config = dict(
    n_head=2,
    positions='rope',
    init_std_up=0.0318,
    lr_mult_o=2.0,
    lr_head=0.00664,
    doc_mask=True,
    train_tokens=339900000,
)
Below are experts of layer 5 (counted from 0) of a mixture-of-experts language model. Rows are named router (the router's row for the expert) and show model dimensions 0-255. Each number is 128 + 32 x the weight over its row's rms, rounded and kept within 0 to 255. Numbers have three digits each.
Before each expert's rows: a language model's description of what the expert responds to; "comes after" lists some tokens at least twice as common just before its tokens as in all text. This comes from a sample of Wikipedia text that the model never trained on. Tokens count by the router's weight.

# expert 12
Description: Articles in sports careers. Mostly "a", "the", "his" in sports-career prose before season, team, career, e.g. "made a ... roster", plus census "had a female householder".
comes after: " with", " as", " for", " in", " a", " his"
router:096114095122090152179167097096158148131156082093109149129180182086141148131124141088103108187142070111111172125069142112099083112096148112118147189122066145187118086115097167125164085167102085159177188143138132070138098067126142117107091121116135113135077084181134108145117087134085142113177073112137163070090123127100137107158117106070114109127166095134176164095114161161149056162145156132134104088083068178162112087136115134174134152149124153145107137101110119176158182066092161104151122126107102075168126164127158114071108145092098156152162109112125109125062133134124144117124094111150098186075132141150106119134113074106175142060164120122145168090140138107082152113096153157176114129140168179139154104142069115115150131210113113133111152110086157106136079185144221

# expert 44
Description: Saints and given names. Common Christian first names and St/Saint in names of people, schools, orders and places, such as St Michael, William, George.
comes after: "-", " St", " St.", "|", " of", " by"
router:081140169120108157144102113108108127130152119119114140141152163123166135117166165138126106213159140135072176146115153123124107097101105068185099150155109191178156118110115163079178130137076129164191141167162100104094122112078112127151075119131111152173152106127151104161137086164141167078143121164159133155078145179130159120163156101103073107091151104018168147091104127160122114160147152202186099125086119217135137137138083105177170127122104146104093145102151082180137178074098142121174175084104107085177144115138110085052146150120132139121157090182116131172119122094128121158192133101168106157095090165176127130131103145112152160071201081143110123120184182110102164122102126119135106140145126165147178176127105089119171120138145141123116156162118152085067098149175143

# expert 41
Description: Media work nouns. Nouns naming a creative work type after a year, article or possessive, such as film, album, video game, television show, song.
comes after: " the", " The", " a", "'s", " television", "The"
router:101128143127100107136121114129115138102147102112146179143139154122146191159122146108087106167175110128113128098088163130101098122072107111138132149172117111200095115084151136098166161154145125166174199125184156114073092114139133184094106133159119154171078069184131086142093105125130179086127042146144170059164161115085202097154136108119142120122154078078164168125100145134144099128173154125131112109068077168158125086126075135099141093122073110134112153065081109117159136126105176111139136074135066086184116136151094082095132077087193151160149073168134063165136090105167081140145117094125156182056090155176113170140124117070123130103134095104104139128174149124107156139111182172140083090113138112105103166120073095138125141156092138113107166122077157131118086173143165

# expert 18
Description: Table list name entries. Tokens in tables and semicolon lists, mostly the "Green tick" entries, rally cars like Ford, and first names in rosters.
comes after: " |", " Green", ",", ";", " 1;", " M"
router:100131163139102135141146109118154167142164094126124153138157129082141137069180145113107098162158110147123125134064149153124095097130098082182113153150082148170095117069120154131164144114119086168212156141159149119107097100132160125095104084140140134183103091158177102117110087162077171135160103143151183120107152155109154125156105092099117082063146093086142154097103143137154099116132144139177137092087076177123150106146076123149114140138070115126122123109095101152142139105067172114149103104175067091163095123131102077106136153139154156125170112153099034176070100118193083162129113111161115190083107146182124196188102115086155148109173109176124150087168178121088145150064176152105103092163182153113135172154110087128159125158083150171134164169122161107108082206169153

# expert 1
Description: Nouns and participles after articles. Content nouns and past participles after a, an, was, or were, usually followed by of/in/by, such as built, types, months, made.
comes after: " a", " was", " an", " were", " be", " is"
router:071113127115119153144123101106129149151136080122142147123149136082175146132142138141116060156138068131133142121069159124109109132069154130189156149180150129177100082079084166147170152145075122156169150155136126071134077119064170158130125100111132163142114124139188105166077100150122139109151103151155168075135148172107163072144112118120081087025153095123180150098121118135131085142110168146120111118102037121157100104079104153119115122138121082078109129107113122159142138085101140109122139088097099072136127111147156096163136089102149157149179125119154051121038087102150091096144104109159112172076096139167123149141067089065184122069145136165128207132165106110112134147114140164169098116116154187123143155143063070130129122162106171160070143181124127087105098155171110

# expert 10
Description: Blank line before heading. Second line break of a paragraph gap before a new section, often preceding ==History== style headings, tables or "The".
comes after: "\n", " ===", "====", "==History==", "==Career==", " Succeeded"
router:092139145110136135161148079107206166157129084147124123140149125112135146128191126154101075170153136111116146125124126154100107096100142103137126167151099120174083103085130184158186151130075100156095116138162092131102091070087158175064058113151149157152096090148178087150139110168129133139177085134165195135101157171091150108129086101064128155090137069092151138051099165169123144148153147121120146094117077139115104078100099175165158174128059079115076146093142125113166138105107163053133170117130093083164096112129110109108115138116169119169152086159124105152113091108161066117123131082172088157092065210160117134156112086091137147120159127133098148084125160094087134149089168195144123081158139145115136169145105109142152089144055138151111198138109148119115058143115146

# expert 52
Description: Sports schedule table cells. Initial letters and codes in sports result tables, such as W or L results, scores, QF, ESPN, and venue city starts.
comes after: " |", ";", "|", " at", ":", " L"
router:076124157120115128176162090127145197159144126132149171150137150064116137131160160104122085152137124115086118095105108140091102145142155117157151164103083138133082078044120204087142114148144109183174137177187129119091066074101164156120099108107105097185143118157170132184104108174103178071133084117163121101102120129114168111158127127088084137131192106108110179068134148172141066133105206122161111093139077168155118133149093135178156136106097077172118133098103117111152164085093177120133137125102071060153092125188114119091110099072140104156121103160112116177105102096162117132133106081140147118111046163166143123166115142087158125067172102137127166084157160094059144106103175145122108130152170176122161141128067109118130135124097126101075140169087137104110129135172170

# expert 28
Description: Table row labels. Country names, party names and chart labels such as Albums, Spain, Turnout inside music chart, election and sports tables.
comes after: "|", " |", "-", " United", " US", " New"
router:104124155123102153179137150131180143134157128137134166166170131096118150155140135112141078126165106083097174101108137123108082106123120125163120123155056134182128099104132188117167126110142088146205128150158129140081072120114159128064115133141111158155100128116171073147099079177080168112178089139166167096065133167104199108172146086092088115119153083077110149125109134130163143083083129124133110083132098185117117075152104143156131176128109117080116108080134083112115148096090166115109125084126096070146070097133127131100115161123145122141173070132094089166111092099138110143179076092201133146057127164167105145169108095107175101118156091124098153129124159143114156157085174158190113114155165162125154170141111058082151099185120224145102177161116167117108070182126134

# expert 30
Description: Buildings, places, taxonomy Class. Nouns for buildings, institutions and named sites (House, Street, Memorial, Church, Fort), and "Class:" in taxonomy infoboxes.
comes after: " the", " a", " and", " at", " The", "'s"
router:097118162150104127139115120088155181098151068131167168135175104065168139093148172134129106170162107170112112118069123127122104087122093113151107140159125167169072115081127197141152158172116108153176189184143120146098087100079166118138107101159118088206096094155165065158102100164062167105140078133154171104124132165137158091160088109107081118093164078119125165133095133121111120141118137174197110086138080166159098115104091109139084143158066113126105156094133082114116149088080199110171119091158103107173089145141111139111143134142155127101136138130113083148076119126179104172135137108170139187113112159153073164159111109102141140125163140149119137089160174095106172125053162148128059121144174141101147177159101124109152131187079177161104152171090172100106081179156120